config = dict(
    d_expert=240,
    routed_scale=1.0,
    n_kv_head=1,
    head_dim=32,
    init_std_up=0.0252,
    optimizer='muon',
    lr_head=0.0121,
    decay_shape='linear',
    batch_tokens=131072,
)
Below are experts of layer 3 (counted from 0) of a mixture-of-experts language model. Rows are named router (the router's row for the expert), down (a neuron's output weights, with its number) and show model dimensions 0-255. Each number is 128 + 24 x the weight over its row's rms, rounded and kept within 0 to 255.
Before each expert's rows: "raises" lists some tokens whose logits its average output raises strongly, later layers aside. This comes from a sample of Wikipedia text that the model never trained on.

# expert 3
raises: "5", "1", "4", "3", "2", "6"
router [147 145 140 124 114  98 110 115 117 204 135 130 182 150 109 115 138 137  99 116 104 183 133 125 114  98 137 109 141 144 155 154 146 143 130 110 134  85 134 132 122 134 100 126 101 111 151 117 130  94 136 162 153 124 133 163 115  88 157 161 139 138 125 128 144 136 170 123 180  89 178 128  93 114 127 105 125 162 140 137 134 100 135 105 121 140  89 124 118 114 153  86 143 107 163 109 130 157 136 167 104 128  96 127 148 165 134 107 172 130 146 100 126  91 176 148 116  85 141 113 143 145 154 127 165 138 102 152 105 102 116 132 142 134 127 138 155 167 122 141 141 121 145 140  93 104 179  92 135 114 138 131 154  87 128  96 139 128 104  78 141  69 148 141 160 121  94 135 154 124 139 161  89 108 126 143 137 142 151 128 123 127 119  77 160 145 119 151 147 122 202 167 108 123  79  90 111 130 119 118 147 111 140 148 149 105 162 117 140 107 147 149 101 101 147 143 111 117 137 110 152 122  82 161 120 145 119 161 101 126 139 172 108 122 131 170 110 148 118 103 109 141 143 133 173  93 140  98 119 183 137 133 111 124 125 121]
down1 [130 159 130 136 150 172 137 127 110 164 153 128 144 129 110 117 111 163 112 112 158  74 106 115 160 140 161 129 128 168 140 137 106 128 179 149 118 115 146 101 112 115 153 146 116 136 136  86 138 189 108 162 151 142 133 131 126 142 141  82 143 117 140 112 145 116 154 149  84 165 149 156 120 119 126 149 156 152 149 159 133 153 125 138 145 127 127 113 115  99 138 118  92  89 149 118 109 135 102 110  94 146  90 128 103 150 131 140 101 129 133 146  94  95 120 101 107 142  74 154 111 162 148 146 138 135 107 100 146 133  96 133  91 115 118 105 139 138 155 102 117  88 121  83 142 115 135 157 115 127 131  89 141 113  98 104 148 147 103 185 119 157 105 114  89 131 155 166 146 178 130 159 108  99 143 113 147  95 115 104 143  95 139 137 140  79 135 107 117 118 164 102 124 118 122 147 116 165  62 144 119 167  82 155 133  97 136 138 104 139 136  98 140 109 122 110 142 112  98  88 179 161 165 117 134 150 148 118 156  94 121 116 108 126 150 166 104 116 160 134 101 122 160 102 143 102 162 125  77 134 188 147 133 112 119 122]
down2 [113 118 118 166 159 127 155 176 142 133 112 121 137 121 101 129 144 134 116 127 186 144 120 148 135 169  96 135 114 147  94  90 144 136 100 123  92  94  91 118 139 127 141 171 139 154 136 118 109 144 108  89 108 140 117 172 129 152 126 119 144 158 108 163 126 134 119 103 106 142  97  96 147 132 108 138  97 106 151 161 171  88 155 152  93 136 133  82  86 155 128 170 130 124 120  71 151 115 152 143 136 113 150 175 106 130 106 119 120 140  76 160 138 130 100 133 104 133 109 137 170 118 120 107 147 153 154 164 140  93 104 149 127 118 129 127 118 122 108 144 136 159 132 151 104 144 110 123 132 174 128 124 151 120 108 135  82 121 133 133 119 143 134  98 109 154 134 188  95 134  75 144 109 124 124 202 122  95 105 147 162  96 108 130  82  98 141 101 119 130 145 106 168 152 103 167 144 167 135 135 117 179 140 150 114 113 133 117  95  89 102 130 144 114 106 146 138 130 120 103 139 147 131 114 143 135 120 147 157 148  90 146 107 106 114 166 143 157  96 171 127 137 139 123 135 118 148 116 133 101  94 171 131 134  91  64]

# expert 2
raises: "at", "od", "ap", "a", "ad", "as"
router [114 159  95 114  97 145  94 123 141  83 135  88 146 112 128 105 143 116 125 134 133 108 142 131 146 114 120 137 121 148 126 130 121 147 173 155 115 153 135 107  97 117 137 119 126 112 178 173 138 131 128 101 111 132 105 145 136 158  79  95 103 147 101 139 141 139 109 103 110 123 108 140 102 122 170 110 115 139 127 128 167 170 178 115 107 125 118 109 116 104 113 116 149 111 107 114 127 156 128 119 127 108 109 109 116 111 127 128 109 120 122 117 122 159 136 126 167 155  99 114 103  96 114 120  63 116 148 124 112 130 113 107 104 131 125 134 121  67 138 102  69 133 129 138 105 149 128 131 113 118 197 162 141 144 198 127  75 126 122 180 143  94 139 116 221 118 107 152 190 135 118 112 209 137 135 110 158 143  92 115 108 159 145 125 130 119 129 106 152 152 157 109 136 143 138 132 144 112 122 123 130 121 127 140  89 147 103 114 146 108 134 114 123 167 156  89 131 129 108 134 148 133 143  94 101 151 119 119  96 161 131 134 114 123  88  96 124 122 151 132 130 105 132 104 118 106 137 148 179 137 118  88 150 132  56 104]
down0 [136 108 125  93  97  95 135 131  89 123 129 138 108 130 101  93 144 143 122 113 136 110 176 148 117 138 111 134 110 145 134  76 158 144  70 110 112 119 121 135 103 110 157 131 113 118 116 116 138  46 114  66 120 131 135 167 137 116 126  93 138 138 100 165 149 122 129 107 118  72 128 173 123 126 138 134  87 140 154 128 104 110 109 108 127 138 126  97 158 129 122 150 147 172 147 166 105 113  83 133 129  86 154 135 155 146 127  97 140 150 155 136 114 145 118 143 138 101 150 133  91 100 121 159  91 154 117 177 126 108 148 128 109 129 158 131  96  95 145 115 117 142 167 110 131 131 147 133 118 158 114 112 157 137 127  89 139 138 110 137 139 115 104 122 141  98 125 154 154 118 145  99 162 123 140 102 111  96 142  94 123 119 145 166 158 150 152 125 129 140 130 136 100 164 107 103 130 125 100 105 159  77 131  97 173 127 133 137 150  95 119 159 125 128 126 104 164 124 130 108 140 201 178 110 119  78 118 142 166 118 155 137  75 122 124 132 158 109 126 150 149 159  70 131 133 102 146 130 105 102 184  88 128 130 105 115]
down1 [150 136  98 165 123  90 137 125 137 117 126 126 108 116 139 183 153  64 113 154 125 153 137 126  90 137 142  95 155 134 132 150  94 112 136 117 142 117 106 151 123 112 131 121 122 160 134 125 111 118 144 130 143 146 119 115 130 162 115  90 105 174  85 168 145  91 122 117 128 159  92 151 119 121 101  68  70 153 180 164 132 117 170 112 135 160 154 125 123 137 121 135 120 108 107  89 132 154 141  97 128 146 119 139 116 108 138 127 139 127 114 122 112 122 126 132 115 125 130 138  95 119 123 159  90 116  76 151 136 149 104 152 104  93 122 108 134  87 135 174 146 151 118 159 168 114 112  86 132 140 117 137 106  73 134 119 107 163  88 152 105 162 134 126 109 126 140 134  91 118 147 164 137 145 143 165 132 147 141 129 135 165 108  99 151 125 134 176 105 145 120 108  90 142 135 148 113 139 143 113 130  82 140 106 115  71 135 103 128 164  99 123 136 126 118 131 106 148 119 127 170 142 118 175 135 105 133 134 147 120 163 126 148 133 176  96 142  81  78 108 186 152 124  56 109 116 149 164 131 158 116 131 138 159 121 160]

# expert 9
raises: "'s", "–", "an", "-b"
router [138 123 137 119 153  99 111 132 118  81 105 137  93 102 102 155 167 136 139 157 155 120 106 140 115 154 125 104 136  94 158 115 133 103 110  96 130 151 119 138 102 132  94 163 130 134 156 169 146 106 119  76 133 158 151  98 153  96  91 131 122 122  94 111 136 156 131  86 125 138 114 145 126 135 118  95 137 130 161  87 102 169 157 112 120 151 124 130 137 203  89 105 138 103 126 138 158  84 140 114 120 144 101 154 142 121 177 131 129 129 136 135 168 112 125 161 137 135 164 137 122 143 125 130  94 141 121  99 153 163 148 139 141  95 118 137 123 116 118 149 106 130 120 164 147 114 108 181 151 111 128 175 142 181 136 121 145 109 113 161  92 110 140 152  66 108 124 117 122 127 173 130 187 135 165 146 102 118 143 140 119 135 143 125 129 106 108 141 129 142 109 123 145 142 136 119 146 115 139 146 107 111 116 131  95 122 112 173 109 151 133 103  92 191 136 164 129 101 111 159 150 128 159 157 129 124 152 144 132  88 117 129 141 130 123 126 119 102 119 128 121  82 114 163  86 176  93 149 140 151 144 153 207 150 116 186]
down0 [157 156 140 160  98 123 105 142 127 159 166 153 111 133 179 146 114 153 115 110 142 162 107 142 123 171 125 149 125 199 157 102 111  88  73 147 127  82 147 149 114 155 105 109 167 123 121 137 120 122 131 138 166 101 103 114 159 103 124 115  79 126 121 125 134 113 106 125 137 123 118 122 158 151 163 126 127 155 104 138 116 103 140 120 107 129 111 116 107 139 142 123 128 126 133 134 117 130 133 121  66 150  94 135 153 144 112 118 197 115  96 138 134 101 174 163 119 120 126 128  93 136 141 154 111 125 121 136 148 130 141 107 105  93 113 123 124 129 115 164 158 150 161 136 171 137 104 109 110  97 132 128 114 150 113 141 140 113 146 168 115 135 125 142 116 111 137 131 106 125  92 125  92 108 153 156 103  84  91  56 130 135 157 152 143 133 139 116  95  90 135  85 133 190 179  94  96  79 127 178 127 109 103 150 153 120 115 146 146  87 116 134 125 163 124 112 109 148  82 170  74 117 132 163  86 112 138 104 151  94 126 129 124 117 118  94 142 142 124 105 127 180 133 141 133 118 127 140 143 142  96 136 128 130 161 137]
down1 [105 140 116 122 117 148 135 162 128 114 151 116 166 113  54 134 124 106 159 156 126 119 135  72  94 165  99  92  99 129 116 108 120 174 161 139  90 102 163 161 164 140 111 136 138 151 169 150 111 106 117 107  99 120 145 115 146 120 140 138 132 123 126 126 129  98 114 119  98  84  62 116 110 153 118 126 152  83 154 124 110 101 153  88 114 154  87 137 120 167 140 111 100 157 146 115 135 125 188 106 153  75 135 130 122 111 128 143 116 116 144 159 160 124 102 139 119 120 110 160  99 137 185 132 144 113 120 104 143 128 115 122 126 126 168 145 138 172 117 120  77 152 144 150 154 130 134  96  97 176  98 137 122 119  97 129 124 152 139 117 153 110 125 123  67 148 103 139 160 149 177 156 145 104 124 118 124 104 162  92  94  96 110  90 128 136 116  81 157 105  68 174 124 145 152 115  87 161 149 133 139  86 125 125 111 126 121 113 142 153 123 121  85  89 148 156 122 145 134 117 141 147 126 149 149 120 127 135 142 115 128 122 159 123 134 110 124 168 140  76 149 145 116 104 111 123 137 104 128 124 118 114 110 124 105 139]

# expert 5
raises: " the", " its", " their", " any", " those", " all"
router [113 124 129 117  79 143 143 104 136 162 159 154 123 128 116  87 118 154 112 122  90 137 123 173 150 160 124 128 122 127 139 135 126  94 143  94 119 156 130  96 183 172 145 116 135 156  70  85 117 130 130 156 126  83 101 142 129 158 129 149  84 113 116 150 117  75 150 157 133 101 141  73 167 164 177 124 134 124 124 160 184 136  87 138 112 160 132 142 133  89 101 109 167 122 141 108 120 128 140 119 115  87 162 114 113 104 131 168 148 142 135 157  98 154 139 173  93 122 147 144 164 101 131 120 148 141 114 120 125 103 130 128 148 126 121 115 145 134 107 117 146 132 108 112  68 143 119 104 146  76 108 151 139 111 107 158 108  59 162  99 119 147 157 154 124 114 132  95 146  96  92 153 121 146 143 138 116 105 140 126 102 108 164 120 100 139 141 107 130 102 116 144 106 131 143 183 150 131 139 147 135 156 121 139 111 117 139 133 130  96 134 133 152 147  98 134 101 109 115 126 138 118 142 136 157 143  98 123  83 169 151 114  89 117 149  97 123 124 119 122 139 115 168 163 112  95 158 142 125 109  98 100 165  69 149 121]
down1 [145 194 130 129 130 115 133 149 152 184 121 173 188 147 106 127 144 124 162 150 156 153 162 121  98 118 118 141  87 135 149 139 106 104 121 156 162 148  85 116 176  92 140 146 118 136 136 129 109 173 147 103 142  97 122 103 102 136 142 166 116 162 167 128 120 106 161 110 125 111 114 145 110 152 119 142 135 143 120 103  80 111 106 105 123 142 119  88 136 124 116 165 130 121 118 113 168  93 141  96 116 123 160 116 152 137 123 118 124 118 120 136 102 111 141  93 110  96 108 102  63 141 135 138 106 124 108 124 120 122 143 143  78 134 140 131 138 104 122 152 142 152 169 131 120 137  93 127 125 124 151 162 134 144 119  85 103 119 142 138 151 157  85  85 147  96 158 134 111 108 139 124 138  95 113 147 108 124 150  99 120 131 121 134 127 148 180 128  92 127  75 126  74 103 171  91 156 102 196 169 106 159  99  91 135 134 124 147 100 127 134 132 136  74 139 136 129 160 148 108 118 112 115 110 191 112 113 113 137 139 165 116 168 127  76 114 130 125 145 105 146 122 121 102 132 156 134 136 167 122 148  99 109 133 146 122]
down2 [160  95 128 118 142 141  93  68  80 135  89 160 125 109 130 151 186 118 146 139 140 152 103  89 136 121  90 127 102 127 148 103 162 127  76 159 125 132 139 115 119 133 109 145 132 139 112 127 134  92 155 170 149  96 115 123 148  96  97 121 130 177 164 183 128 106 111 116 173 150 132 144 100 145 131 133 139  87 135 135 145 162  80 107 141 170 131  98 148 131  84  99 132  98 103 112  81 101 114 129 121 105 119 120 103  81 153 126 138 152 113 138 123 107 134 137 118 114 160 137 115 103 168 146 139 128 108 113 157 109 147 149 128 154  70 126 173 104 154 156 126 137 117 176 158 148  99 172 109 133  93 145 135 112 163 137 130 124  98 117 126 134 152 125 123 163 146 116 143 153 141 135 158 133  92 137 104 163 106 141 155 138 159 108 109  99 152 157 130 143 140 129 159 114 102 106  97 115  87 129 113 170 130 137 119 130  89 134 164  99 153 139  95 108 143  99 120 130 121  82 161 169 112 145 134 138 113 103  93 134 110 138 140 143 129 182 137 154  99  86 105 126  93 145 138 144 108 160 143 131 146 113 125 148  91 155]